Weights of a small mixture-of-experts language model, trained from scratch on English Wikipedia.
Size: vocabulary 19124, 31.7M parameters.
Experts: 80 experts in each of 10 layers, 32 SwiGLU neurons an expert, 4 picks a token, a sigmoid router, a shared expert of 128 neurons.
Training: 380M tokens, 5797 steps.
Below are experts of layer 6 (counted from 0) of a mixture-of-experts language model. Rows are named router (the router's row for the expert), gate (a neuron's input weights, with its number), up (a neuron's input weights, with its number), down (a neuron's output weights, with its number) and show model dimensions 0-63. Each number is 128 + 24 x the weight over its row's rms, rounded and kept within 0 to 255.
Before each expert's rows: "mostly gets" lists some tokens that are sent to it at least half of the time. This comes from a sample of Wikipedia text that the model never trained on.

# expert 4
mostly gets: " dec", " Its", " Pld", " These", " same", "Biography"
router [116 149 116 134 110 130 113 135 106 174 130 121 138 116 163 134  73 107 160  95  81 158 138 121 106 142  98 114 119 145 135 141 128  95  53 119 107 147 123 108 153 132 133 123  92 101 120 120  88 126 115  71 143 119 111 106 119 115 162 168  87 111  57 161]
gate0 [120 122  96 120 132 128 112 125 120 152 106 109 151 132 122 127 123 105 151  96 166 161 158 112  94 110 140 135  87 119 138 156 107 151  92 173 156 138 142 153 130 100 117 146 122 115 118 172 105 120 124  68 135 127  93 120 143 135 118 134 141 126  76 153]
up0 [118 108 111  70  97 123 165 143 153 120  63 128 155 144 127 155 161 137 139 145 133 158 139  86 137 102 123 166 115 127  98 127 182 108 155 167 123 134  94 123 151 129 114 126  97 137 112 133 129 138 146 116 136  86 109  98 124 160 127 128 122 142 103 113]
down0 [136  77 111 119 124 143 119  98 161 141 114 163 157 109 105 153 107 159  54  89 163 128  97 137 118  99 102 121 141 144 134 135 164 171 146 139 144 128 120 116  89 116 136 115 140  98 119 166 132 128  98 168 119 149 167 103 155 118 129 134 115 118 125 104]
gate1 [105 127 143 139 155 117 119 106 157 151 157 162 116 122 123 120  92  74 127 121  73 108 116  92 105 145 130 138 141  96 110  79 123 111 152 158 102  76 149 127 116 113 145  74 102 106 111 100 137 115 135 114 113 130 169 134  99 124 126  96 127 137 110 170]
up1 [130 145  83 107 123 143 110 112 140 152 148 143 145 109 169 118 171 165 131 103 149  85 111 124 169 127 142 148 113 123 118 139 134 167 164 126 133 157 117 120 107 131 137 137 171 161 119 118 113 142 119 165 130 100 165 162 147 150 144 120 155  96 132  71]
down1 [172 146 147 127 120  72 128 101 135 123 135 128 143 116 135 106 128 143 132  98  76 166 145 130 131 130 135 100 181 136  76  99  93 158 124 127  83 130 135 117 117 180 119 119 128 173 105 111 133 120 101  97 119 111 163 114 148 124 113 141 125 120 179 111]
gate2 [102 112 154 164  86 130 111 140 139 116  83 129 102 155 160 125 152  94 143 137 121 124 126 128 107 132 113 110 149 129 131 130 127 122  77  82 107 141 176  89 145 121 124 136 128 112 133 108 128 126 138 124 172 115 119 137 130 147 120 102 122 145 122 155]
up2 [140 125 146 123 131 115 166 117  96 147 141 143 163 128  92 107 150 163 142 129 124 137 138 125 186  98 129 168 133  99 117 141 133 170 155 180 118 132 123  99  83 115 102 106  95 109  96 120 155 115 105 127  79  74 127 152 133  85 140  99 117 121 131 108]
down2 [156 146 100 148 148 121 136 125 101 113  92  67 213 130 142 126 148  98 120 103 102 139 103 113 129  81 104 145 120 139 137 155 137 108 132 132 130 139 132 155 167 135 142 156 111 139 147 148 110 152 123  81  99 117 107 111  90 162 137 173 129 105 186  92]
gate3 [128 124 111 153  42 139 106 116 137 121 108 111  82 157 108 107  94 130 122 129  84 137 146 107  99 138 108  90 102  95 132 119 136 138  85  99 142 148 116 155 118 142 155 135 103  95 158 141 112 119 140 113 178 107 116 127 137  91 102 161 156 110  75 119]
up3 [145 164  90 143 143 178 111 122 129 160 142 107 136 110 120 119 131 161 147  91 124 162 102 128 161 131 149 133 146 109 182 140 117 126 147 104 113 110 119  90 117 134 132 183 163 135 102 152 123 132 121 128 124 146 161 120 110 140  96 108  81 135 129 118]
down3 [101 157 170 119 150 137  67 137 131  94 188 141  90 110 147 167 138 158 131 157 143 115 102  67 100 172 130 161 117 133 127 158 107 118 116 143 152 127 128 151 129 146  97 187 111 118 138 146 133 122 126 159 136 116 142 157 120 117 119 124 162  99 124 100]
gate4 [120 132 133 133 116  97 111  96 113 161  84 129 128 162 149 132  75  95 153 167 108 122 111  85 124  71 113 110 119 138 135 116 157  99  73 114  91 107 143 131 146 119 149 129 116 135 132  57  99 144 108 132 157 124 102 123 153 128 143 126  91 130  94 161]
up4 [158 123 203 165 108 154  95 130 134 154 117 138  89 129 126  92 136 123 103 112 115 155 101 136 145 124 132 102 166 111 139 140 122 143 129 143 165  99 141 108 141  94 166 103 124 139 150 120 143 119 121 134 119 139 118 134 151 148 153 116 106 115 124 118]
down4 [127 112 128 114 140 148 129 147 141 108 109  59 123 141 143 131  89 117 127 148 147 106 131 161 120 120 147 171 126 126  98 151 136 166 157 147 159 137  99 174 111 112 111 124 142 117 121 114 102 115 115 124 115 137 104 121 137 118  97  79 140 141 171 154]
gate5 [112 130 109 116 148 138  96 133  96 105 109 148 136  94 142 127  78 140 104 132 153 131 109 122 114 122 135 124 131  99 137 133 134 144  80 125 119 166 118 106 117 145 103 140 110 127  97 128 101 144 110  99 144 130 127 102 135 152 152 141 126 120 121 135]
up5 [110 131 114 150  94 152 126 130 131  95 105 136  81  87 136 123 141  78 137 127 131 120 113 166 132 171 131 122  82 112 119  90 120 147 147 110 144 101 132 133 147 131 151 153 152 160  87 100 141 174 126 144 140  89 149 121 154 110 131 134 128 142 179 152]
down5 [ 82 128 137 132 136 136 112 125 117 134 106 153 147 147  83 147 186 129 112 126 179 140  90 138 134 130 115 140  62  96 123 152 128  69 112 150 176 175 132  89  74 118 114 153 195 105 106 102 133 137 118 125 145 137 116 111 117 102  69 113 147 107 130  94]
gate6 [111 125 138 171  88 148  83 157 129 129  79 146  71 120 152 116  93 141 139  95 132 199 138  81 107 120 120  98 128 159 172 134 136 135 111 122 146 128 108 150 140 141  90 154 129 130 135 122 113 123 167 101 147 150  78 119 144 140 122 116 114 117  77  76]
up6 [137 142 138 148 169 104 149 123 151 149 104 115 135 101 131 113 165 133 142 141 151 114 143 154 177 146 136 169 126  89 122 140 117  64 148 148 128 104 119  95 111 144  82 136 131 132 180 154 112 144 118 147  94 109 148 140 112 166 131 144 109 116 120 177]
down6 [158 133 130 112 150 124  72 112 111 102 143 143 171  90 166 122 142 110 133 104 145 157  82 145 128 122 115 113 161 111  81 147 187 118 124 101 141 112 127 169 181 124 128 106 144 129 133 140 141 123 116 110  99 106 130 114 175  99 135 114 117 149 180 141]
gate7 [149 111 140 152 108 195 112 101 149 152  93 129  95 117 145 130 100 106 151 133  82 114 116 120 134  79 106 145 167 159 137 119 123 130 100 133 111 149  79  99  90 124 118 139 110 132 124 112  95 164 113 112 188 106 162 113 122 132 110 117 145 118 128 135]
up7 [131 137 135 134 154 128 107 167 158  77  86 134 151 121 103 136 137 142 139 122 149 118 125 146 142 164 131 111  81  80 120 149 124 100 171 143 144 128 139 119 142 127 107 118 139 134 164 160 108 115 147 136  82 153 112 189 102 137 136 117  88 107 104 126]
down7 [126 111 126 145 112  94 123 158 120 156 110 116 137 118 130 124 164 117 145 148 127 144 107 149 135  92 109 135 141 137  99 137 127 104  78 102  76 155 123  88 136 135 149 132 133 124 145 117 137 142  90 137 113 140 117 112  66 145 121 170 129 126 232 132]
gate8 [137 142 134 154  88 131 139  97 119 176  77  88 124 172 135 107 105  78 170 119  90 147 172 114 125 111 116 112 131 119 120 130  83 126 136 117  98 175 151 135 165 115 126 109 118 107 127 145 136 115 132 134 139 136 124 112 131 136 118  81 100 141 102 148]
up8 [142 163 150 135 128 111 163 158 158 138 125 160 124 130 137 159 130 151 140 153 135 108 112 109 151 100 155 139 132 112 163 134 137 133 131 164 174 114  96  89 129 107 150 141 148 197 125 137 119 131 151 152  86 128 129 174 119 154 113 137 153 107 130 129]
down8 [129 146 150 124 173 126 161 110 122 138  94  76 138 141 174 150 107  79 144 152 114 116  89 134 152 110 162 147 135 149 126 150 117  88 125 108 142 100 110 148 147 142 131  82 119 119 158 119 131  98 162 104 133 128 110 108 194 143 115 117 127 124 117 129]
gate9 [110 100 121 135 136 119 110 129 159 106 144 128 162 105 123 106 139 129 116  68 139 143 172 142 130 127 111 142 117  87 117 118 121 166 161 141 128  86 116 146 149 125  87 107 168 102 135 171  97 157 136 129 121 102 110 136 125 109 153 131 129 116 128  80]
up9 [ 92 154 120 117 104 145 140 151 176 149 133 126 125 105 128 106 125 143 128 119 107 112 109  81 127 153  75 124 120 117 131 138 178 113 180 138 148 101 117 139  82 169 155 130 113 112 116 124 125 140 137 142 117 161 131 132 156  85  95 156 137 129 108 118]
down9 [103 131 122 118 150 143 111 131 128 118 130 110 165 103 130 113 129 160 125 126  94 113 146 107 132 148 143 149 120 154 145 139 143 102 108 128  87 135 115 126 135 150 135 132  93 182 136 119 133 123 126 126 114 120  99 124 117 171 162 125  88 136 112 128]
gate10 [117 146 104 113 102 131 132 126 140 125  80 137 152 115 118 120 152 150 109 115 194 130 112 134 145 154 161 105 110 136 130 129 131 115 133  97 129 134 131 151 157  94 103 139  94 128 146 137 130 104 106 125 135 116 181 134 129  94 109 133 103  94 123 148]
up10 [116 132 182 147 121 112  80 118 125 117 152 134 128 113 103  99 128 123 155 124 143 119 132 140 103 102 169 107 112 108 124 147 104  88 159 145 122 134 113 111 149  86 141 136 157 168 152 147 116 164 137 123  72 125 145 137 100 144 155  92 136 126 117 139]
down10 [120 135 143 207  85 172 165 141 139 118 163 140 169 124 119 137 195  95 134 135  65 158 131  89  95 111 166 106 137 110 126 127 109 144  85  78  89 125 143 122  92 134 107 135 127 109 106 124 130 116 107  97 162  82 158 121 155 181 116 154 132 174 149 123]
gate11 [140 147 156 152 116 123 120 172 138 119 145 113 120 157  94 132  98 163 124 124 103 127 107 106  85 149 142 120  87 117 108  91  95  92 107 142 133 179 181 113 136 127 160 142 119 151 137 135 158 153 149  94 105 102  97 115 127 138 115 140 117  87 102 131]
up11 [143 111 134 173 135 146 113 118 115 143  98 167 122 152 109 138 110 152 135 112 167 134 132 102  88 145  99 132 137 110 122 128 103 103 172 124 153 125 141  77 151 115 176 161  81 109 138 120 119 167 112  93 162 158 127 130 165 132 106 112 119 138 127 138]
down11 [127  96 166 168 129 176 101 120  85 107 101 101 143 116 183 108 126 152 151 134 132 107 159 132  91 131 165 103 123 135 103 115 133 126 163 140 114 155  93 174 172 146 101 174 133 140 121 100 127 136 141 111 115  99 110 123 124 138 155 123 125 102 132 133]
gate12 [129 131  93 112 110 123  90 145 141 142 124 154 146 117 121 135  83 125 105 153 138 145 132 110 111 128 101 109 131  97 142 148 137 120  57  91 150 184 118 127  83 188 149 124 107 136 178 146 114 103 122 120 151 115 130  74 140 126 148 159 101 127 138 102]
up12 [128 147 174 115 128 104 169 111 106  81 155 114 113 173  76 138 127  92 115  99 149 137 140 120 131 100 147 204 152 186  95 125 121 152 165 149 135  94 134 124 125  78  89 127 145 137 130 136 138 135 128 153 112 134 120 171 150  84 148 105 152 149 121 127]
down12 [108 131 116 135 148 146 130 113 131 112 148 128 157 124  93 170 124 127 120 136 168  91 150 122 144 146 112 167 121 140 125 192 101  87 124 150 143 145  89 114 109 154 125 140 116 122 140 102 117 125 147 116  69 129 137 122 101 144 114 138  76 142 160 121]
gate13 [127 124 108 124 116 122 114 123  87 156 145 119 122 147 183 118 125 131 134 139 114 179 112 110 135  98  83 111  99 127 137 137 167 107 105 143 123 147 120 116 106 162 139 126  98 129 158 157 108 114 128  76 119 119 101 141 144 158  81 121 128 112 101 169]
up13 [126 135  98 167 147 116 132 119 131 115 104 169 123  73  97 108 128 164 156 121 129 103 137 138  95 118 126 182 111 105 110 139 140 117 121 113 116 106 107 104 107 127 168  93 148 110 138 132 146 113 152 115 111 185  64 131 147 128 108 149 146 128 125  99]
down13 [165 104  94 121 101 129  98 106 134 103  91 137 145 139 125 105  88 106  92 164  95 136 126 136 134 102 166 142 132 137 169 125 106 122 105 140 112 151 110 116 110 137 100 132 105 117 101  43 158 152 120  75 131  90 120 158 161 131 146 163 124 102 151 114]
gate14 [132 109 148 109  78 117 126 106 101 165 158 116 119 126 143  95 140 124 118 162 141 186 139  98  97 100 107 120 132 152 134 151 146 156  85 145  93 124  94 154 126 134 153 146 144 130 139 137 136 124 128 113 131  90 128 120 125 126 126 116  88 160 103 144]
up14 [163 100 111 151  73 100 105 155 112 159 108 133  80 105 161 108 138 134 141 166 121 141 116 124  74 131 133 117 140 118 145 160 117  92 132 169 105 117  99 150 134 153 138 140 158 159 146 163 106 126 120 115 122  94  67 135 136 139  98 144  92 110 125 126]
down14 [142 138 116 141 167 154 142 128 124 176 145 130 127 143 107 142 139 158 116 146 126 103 128 129 168 101 109 130 139 138  94 109 124 179 140 139  73 124 141 128 130 151 154  99 102 163 184 129 116 117 130 104 154 160 116  85 133 135 135 106 109 118 134 115]
gate15 [126 109 149 131 153 127 136  93 115 126 104  97  90 136 133 103 109  88 111 148 111 109 137  87 122 127 105  95 140 162 128 137 133 121  71 179 119 102 117 145 123 106 102 110 114 116 101  92 106 112 162  95 151 114 158 111 124 122 159 146 117 139 127 152]
up15 [136  78 199 111 153  72 116 176 118 105  74 108 122 110 133 163 141 117 137 121  99 122 169 128 113 109 161 133 121 109 103 129 118 158 157 137 139 112 131 167 128 138 129 137 134 131 154  87 112 117 125 129 100 138  60 134 145 126 143 145 108 110 104 141]
down15 [108 114 125 136 122 104 124 165 124 153 167  96 145 132  96  91  89 103 132 147  95 145 124 137 132  82 125 131 154 145 148 123 151 122 108 116 133 144 126 127 143  94 133  90 138 116 123 158 134  55 127 116 143 119 116  96 109  94 117 151 124 173 146 151]
gate16 [140 103  98 102 110 137 128 140 138 159 124 131 122 135 152 118  98  77 132 191 161 183 150  86  95 103 111 110 134 106 136 133 136 167 114 137  85 163 103 136 154 154 143 145 141  96 124 135  84 154 137  93 143  83 126  91 133 103 153 143 161 171 118 153]
up16 [126 138 147 135 145 121 101 129 154 112 171 144 114 145 152 126 165 127 109  91 133 136 144 137 190 135 139 108 101  99 110 114 132 110 146 147 133 123 142 134 112  65 144 110 105 169 136 156 148 115 154 150 144 141 126 170 104 153 102 122 113 117 140 111]
down16 [145  86  93 129 125 169 123 147 120 146 157 120 134 112 147 103 128 126 117 167 140 141  98 114 142 108 128 126  92 130 145 113 124 144 164 144 129 129 139 128 132 153 150 119 136 125 104  99 115 133 147  86 114 123 141 129 138  85 103 110 153 138 161 154]
gate17 [139 125  86 169 104 135 141  73 148 119 167 143 180  94 169 142  97  62 162 114 112 152 130  94  96 151 148 135 134 149 129 112 128 142 117 112 106 107 133 133 124 148  95 126 116 138  94 111  99 117 132 122 140 127 127 140 124 122 122 145  69 119 108 118]
up17 [127 139 181 113 174 143 117 133 151 145 172 112 152 170  70  89 173 155 140 128  90 111 156 169 148 113 140 110 105 147 135 139 108 130 145 161 122 141  92 136 122 137 141 119 137 154 148 121 119 114  69 146 140 113 140 125 128 148 147  88 119 132 133 108]
down17 [120 119 118 151 147 183 154 161 159 115 120 131 152 125 112 134 146 149 105  96 161 142 121 110 144 100 137 141 111 115 120 109 134  94 116 135 127 150 169 115 113 145 103 129 111 177 118  84 147 124 119 137 132 122  88 141  96 134 156 145 148 110 152 137]
gate18 [157  80 120 123 113 113 121 159 131  91 126 113 153  99 115 129 131 121 161 106  98 131 105 106 125 128 152 103 103 104 168 157 157 120  60 107  86 102 130 117 168 153 115 149 111 141 153 151  92 128 114 111 124 127 146 128 133 112 128 179  98 146 111 120]
up18 [ 97 124  95 153 143 119 150 108  98 136 123 113 151 119 111 158 124 133 193 107  95 109 116 164  88 119 126 110  96 151 118 128 103 132 115 146 132 130  84 117 146 129  86 133 138 129  54  98 110 146 143 104 131 124 114 122 116 144 109 164 122 117 100 115]
down18 [152 160 127 115 151 147 106  86 160 106 120 131 144  82 146 112 118 161  81 144 124 118 163 122 124 131 131 120 160 148 173 106 104 122 153 112 121 133 108 146 154 147 114 146 113  98 117 113  84 116 122 159 136 121 128 114 111 104 120 167 111 127 101 100]
gate19 [120 105  95 131 113 140 120 133 121 125 176 137  97 110 142 107 117 153 133 116 104 117 128 111 119  85 135 141 108 124 148 155 152 144 103 123 168 125 145  84 107 115 127 183 151 111 137 116 144 113 122 101  99 111 158  86 120 118 143 115  98 143 152 114]
up19 [143 106 179 121  86  95 101 143 102 167 158 135  99 162 123 165  89 121  85 123 119 136 126 122 159  77 125 113  97  92  94 121 165 109  88 104 155 154 102 122 147 113 117 141  73 143 151 142 131  91 125 133 101 101  83  99 112 128 153 127  99 173 132 149]
down19 [148 146 113 137 141 138 159 173 131 129 134 131 122 137 147 145 115 135 120 106 103 106 145 125 137 110 143 135 127  71  98 126 198 166 147 142 134 110 120 133 130 105 130 132 154 158 151 169 151 159 148 106 128 146 147 137  80  94 147 131 167 153 161  90]
gate20 [119 110 107  96  94 141 140 114 159 141 158 132 147 164 115 104 131 110 207 108  61  86 124  90 118  85 151 136 156 126  99 138 146 179 106 132 143 154 136  93 110 120 133 137 121 146 167 146  97 149 131  74 114 121 138 108 123  92 107 100 104 113 111 137]
up20 [106 109 141 154 128 111 113 141 120 125 111 126  93 111  98 170 113 135 173 154 136 116 134 147 169 135 136 124 135 160  84 152  98 116 163  95 136 133 110 127 210 128 139 124 150 128 122 114 126 139  94 170 110 110  81 137 115 148  98 128 181 129 126 150]
down20 [103 139 127 103 163 114 126 138  96 124 138  91  83 164 102  76 125 125 122 138  88 123 146 153 125 128 124  83 120 161  41 117 122 142 122 119 127 145 122 135 145 149 128 104 100  99 103 131 126 150  71 129  70  83 133 116 183 165 125 157 101 117 169 142]
gate21 [124 120 160  89 111 156  77 122 127 143 187 124 117 140 135 153 132  99  99 192 111  91 112 125 144 109 118  93 123 173 137 106 146 127 112 134 104 170 129 189 141 122 108 127 133 107 167 132 155 143  94 131 124  98 138 130 103 136 166 121  94 159 123 148]
up21 [117 106 114 142 100 103 144 107 106 193  92 119 107  95 115 129 124 125 130 135 147 154 157 183  83 112 136 114 141 156 143 131 142 148 149 149  89 166 119  83 159 143  85 128 154 101  76 105 162 152 146 110 151 101 102 110 120  96 104 140 114 117 107 150]
down21 [152 110 117 144 119 153 150 109 135 152 135 106 102  84 160 204  80 117 123 112 114 129 134 144 101 136 131 153 102 121 123 125 128 141  87 134 141 157 149 120 143 152  91  99 145 122 108  87 131 111 123 146 110 103 146 122 118 107 117 137 141  82 161 124]
gate22 [104 172 169  98 134 130  88 154 134 159 131 168  99  98 146 122 143 121 124 138  98 136 134  86 178 119 155 117 108  90 120 110 150  95 144  94 109 118 103 176 170 114 118 149 117 120 121  95 131 142  95 134 111  76  98 158 114 113 113 202 135 112  98 122]
up22 [121 110 105 106 188 166 146 172 164 120 133 163 121 146 141  99 121 119 172 112 120  89 112 104 155 105 101 104 100 123 115 140 118 147 122 124 159  79  92 137 122  99 125 100 128 163 126 115 105 145 206 149 109 115 100 130 132 151 140 145 164 131 123 146]
down22 [122 137  88 127 129 166 154 167 123  81 119 140 181 131 121 102  87  68 134 109 126  96 145 130  76 142 122  82 121 128 143 143 130 134 109 117 126 143 131 139 143 147 109  79 135 147 150 155 162 132 131 118 111 118 104 131 109 128 128 127 109 118 113 137]
gate23 [109 106 106 109 157 117 139 150 155 156 110 124  91 102 135 110 105 118 133 173 118  87 160 162 124 131 129 107 100 153 165 144 162 102 147 103 167 108 116 135 117 139 144 143 126  87 153 167  94 162 111  80 178 110 154 111 157 115  99 112 135 121  87 190]
up23 [108 115 118 154 165 120 128 134  81  97 143 123 139  79 122 115 132 116 132  98 141 108 120 160 100 124 146 148  95 154 116 149 147 155 151 130 126 142 128 146 161  86 148 102 137 149 134 143 158 121 152 120 107 187 163 124 133 151 130  80 105 155 142 117]
down23 [136 118 147 141 100 134 136 125 135  76 115  65 142 157 100 126 157 126 177 153 137 158 138 114 120 110 158 122 160 146 145 152  91 124 137 118 173 131 130 133 112 131  92 162 122 110 154 118  91 140 168 108 176 147 155 112  92 108 118 119 140 115 134 143]
gate24 [112 130 132 135 122 135 106  91 108 141 104 151  83 124 146 106 121 157 159 152 189 131 114 130 101 145  74 109  93 143 158 105 133  91 125 120  94 133 145 180 152 135  94 190 111 148 131 139 143 125 172 122 103 130  63 182 119 172 133 150 154  99 121 172]
up24 [136 116 140 179 174 142 130 121 161 120 135 138 125 127 122 140 108 126  97 134  90 133 119 112 164 152 129 108 148 120 119 131 145 134 130 182 116 127 157 121  91 145 138 109 150  93 139 146 108 145 165 146 114 132 178 134 109 132 146  93 100  87 119 152]
down24 [163 153 140 138 142 124 131 110 160 140 150 146 147 109 178 171  88 132 103 108  95 117 125  84 131 109 135 131 100 134 136 115 138 139 144 142 120 157 165 100 107 148  64 151 135 139 102 124  96 185 125 146 115 156  72 103 104 142 139 141 109 101 119 124]
gate25 [138  93 155 154  73 134  88 130 112 161  98 140  86 131 124 125 159 132 140 164 121 149 125 104  92 160 167  89 167 128 132 108  98 143  92  64 138 110 126 132 142 140 168 115  74 138 131 152 144 143 150  64 134 116 115 117 125 143  99 167 119 115 130 141]
up25 [106 140 106 135 129 102 141 147  85 165 105 123 105 155 125 150 101 132 165 104 110 120 166 133 120 126  82 129 128 150 150 142 150 144  86 127 111 184 108 139 105  95 111 147 108 132 122 144 101  96 125 120 104 128 111 120 127 135 131 138 153 126 117 143]
down25 [155 140 113 159 115 137 158 133 121 170  98 127 143 166 102 154 116 151 131  96 106 156 153 130 144  90 121  92 105 132 150  97 111 113 113 132  61 147 174  94 162 134 122  80 120 120 136  91 112 128 124  84 164  81  95 128 122 102 104 153 112 132 109 138]
gate26 [118 126 141 114 130 100 103 183 114 154 132 138 128 167 166 134  77 126 126 152 113 161 136 131  73 125 116 131 133 112 134 124 132 105  74 163 185 131 145 134  89 129 102 130 122 115 149  91 153  73 150 120 158 138 161 148 116 129 131 119  83 129 108 121]
up26 [137 110  96 111 145 163  79 143 139 126 139 122 115 153 139 182  90 114 139 149  90 110 103 130 106 117 105 130 115 132 121 102 156 110 118 167 143 117  94 111  91 136 100 133  99 115 109  65 106 120 171 116 146 113 147 131  70 117 129 136 101 117 132 128]
down26 [121 119 125 153  78 170 146 113 134 168 156  79 132 140 160 109 159 134 125 115 167 113 127  96 150  98 137 123 156 130 134 127 203 142 135 104 162 121 158 106 168 161 164 117  97 137 128 166 112 121 160 119 138 158 172 141 121 128 117 119 155 150 143 114]
gate27 [ 96 110 133 149 117 159 160 106 115 135 113 109 144 123 144 115 161 145 101 117 148 142 159  55 140 138 149 151 134 128 150 137 111 157  82 124 155  97 146 144 123 110 168 124 101 121 145 145  77 154 105 140 174 123 161 105 150 131 112 142 112 137 132 133]
up27 [148 126 155 121 144 130  95 151 113 129 103  84 137 152 126 118 119 131 150 112 100 154  83 132 118 105 120 132  91 169 115  87  97 124 137 136  99 117 124 132 104 135 142  77 148 110 139 117  96 126  86 113 147 148 133 110 137 182 120 134 109 130 122 150]
down27 [ 86 122 147 163 136 136 107 106 122 209 149 111 134 125 109 116 114 121 130 102 129  95 112 136 100 130 122 143  83 144 194 115 111 126 116 112 127 152 130 134 127 115 106 108 148 103 160 170 131 102 175 158 118 102 168 122 106  97 143  68 116 150  91 167]
gate28 [126  99 108 132 124 136 149 121 116 155 168 109 110 134 169 131  97  92 129  99 130 150  98  87  98 115 142 142 132 153 148 138 159 124  97 142 136 127 146 121 141 128 195 152 126 117 145 157 167 101 136 118 180 153 118 119 133 135 135 133 135 143 118 170]
up28 [155 114 103 138  65 114 100  86 102 165 142 120 123 120 131 134 166 131 119 113 130 136 112  88 153  98 139 130 124 188 130 128 105 116 135  69 143 111 150 128 162 153  97 104 179 111 103  99 113 139 111 106 119 119 143 135 104 147 109 134 120 146 138  90]
down28 [114 155 131 118 152 145 149 131 150 209 100 113 144 148 115 164 146  98 129 113 144  89 148 152 124 111 132 130  76 126 159 139 115 110 140 185  80 138 138 155  99 122 136 120 125 110 118 105 102 124 205 112 129 134 189 107 138 109  92  79 129 138 108 110]
gate29 [122 135 164 145 123 127 176 120 114 141  98 147 149 138 110 108 141 127 124 110 125 163  91 112 124 162 117 121 175 139 137 106  67  95 115 139 107  97 128 155 165 119 119 117 147  85 138 125 120 111 129  91 146 118 132 124 155  98  96 138 118  95  93  90]
up29 [120 138  98 113  72 136 101 131 113 126 129  93 110  76 171 139 111 147 135 158 105 162 135 146 102 113 118 160 135 121 145 119 162 116 112 124 114 103 185 136 173 133 111 130  90  98 108 110 152 132 105  86 151 115 151 134 199 126 137 141 136 146 160 166]
down29 [ 96 124 126 126 125 117 124 160 105 142 154  83 141 136 100 147  67 173 117 123 124 167 116 117 126 156 130 139  94 139 125 140 119 113 112  97 137 154  87 137 118 142 107  60  79 101 150 123 143 100 147  93 158 129 113 132 122 136  95 174 146 113  99 117]
gate30 [100 127 135 151  98 149 100 117 117 170 146 120 146 148 122 121 133 135 116 119 166 140 131 109 130 133 159 100 133  78 111 168 144 125 113  70 134 159 136 128 123 122 118 122 117 150 126 164 130 111 144  82 136 124 111 128 104 133 129 128 106 152 121 130]
up30 [128 116 129 180 109 117 119 152 116 117 170 102 157 148  82 134 127 165 164 118 136 109 151 107 195 111 129 144 110  86 135 143 124 118 140  99 117 123 145 137 141 118 103  88 146 121 130 179  96 105 118 101 140 122 155 114 104 157 164 110 125 121 138 168]
down30 [138 128 122 111 122 111 140 121 151 107 143 140 135 128 126 149  98 118 113 100 115 116 161 103 140 139 114 130 129 164 146 122 111 147  96 140  79 159 113 164 104  78 173  85 140 120 112 116 167 112 113 142 122 111 143 153 100 129 105 119 117 137 141 159]
gate31 [123  80 110 143 105 104 155 133 123 132  64 121 181 101 152 126 107 111 135 139  97 147 139 121 105 101 130 177 125 116 110 132 122 107 111 172 181 145 126 130 117  99 125 131  95 123 145 115 110 122 151 127 103 143 156 133 118 100 125 150 178 119 124 137]
up31 [144 104 106 117  96 151 125  99 136 128 148 164 132  91 151 133 122 138 169 130 131 119 135  98 141 106 144 123 123  94 129 200 136 112 155  88 134 126 129 125 156 153 131 111 130 170 129 151 128 118 120 151 126 150 129 142 137 150 129 136 166 130 140 101]
down31 [169 139 132 106 178 143  85 153 108 143 111 160 125 144 104 221 140 115 116 115 121 136 156  91 121 140 136  85 132 133 135 136  89 120  96 125 185 183 153 124 130  90 129 168 118 121 111 107 146 143 133 105 104 142 121 124  91 127 149 173 162 104 204 105]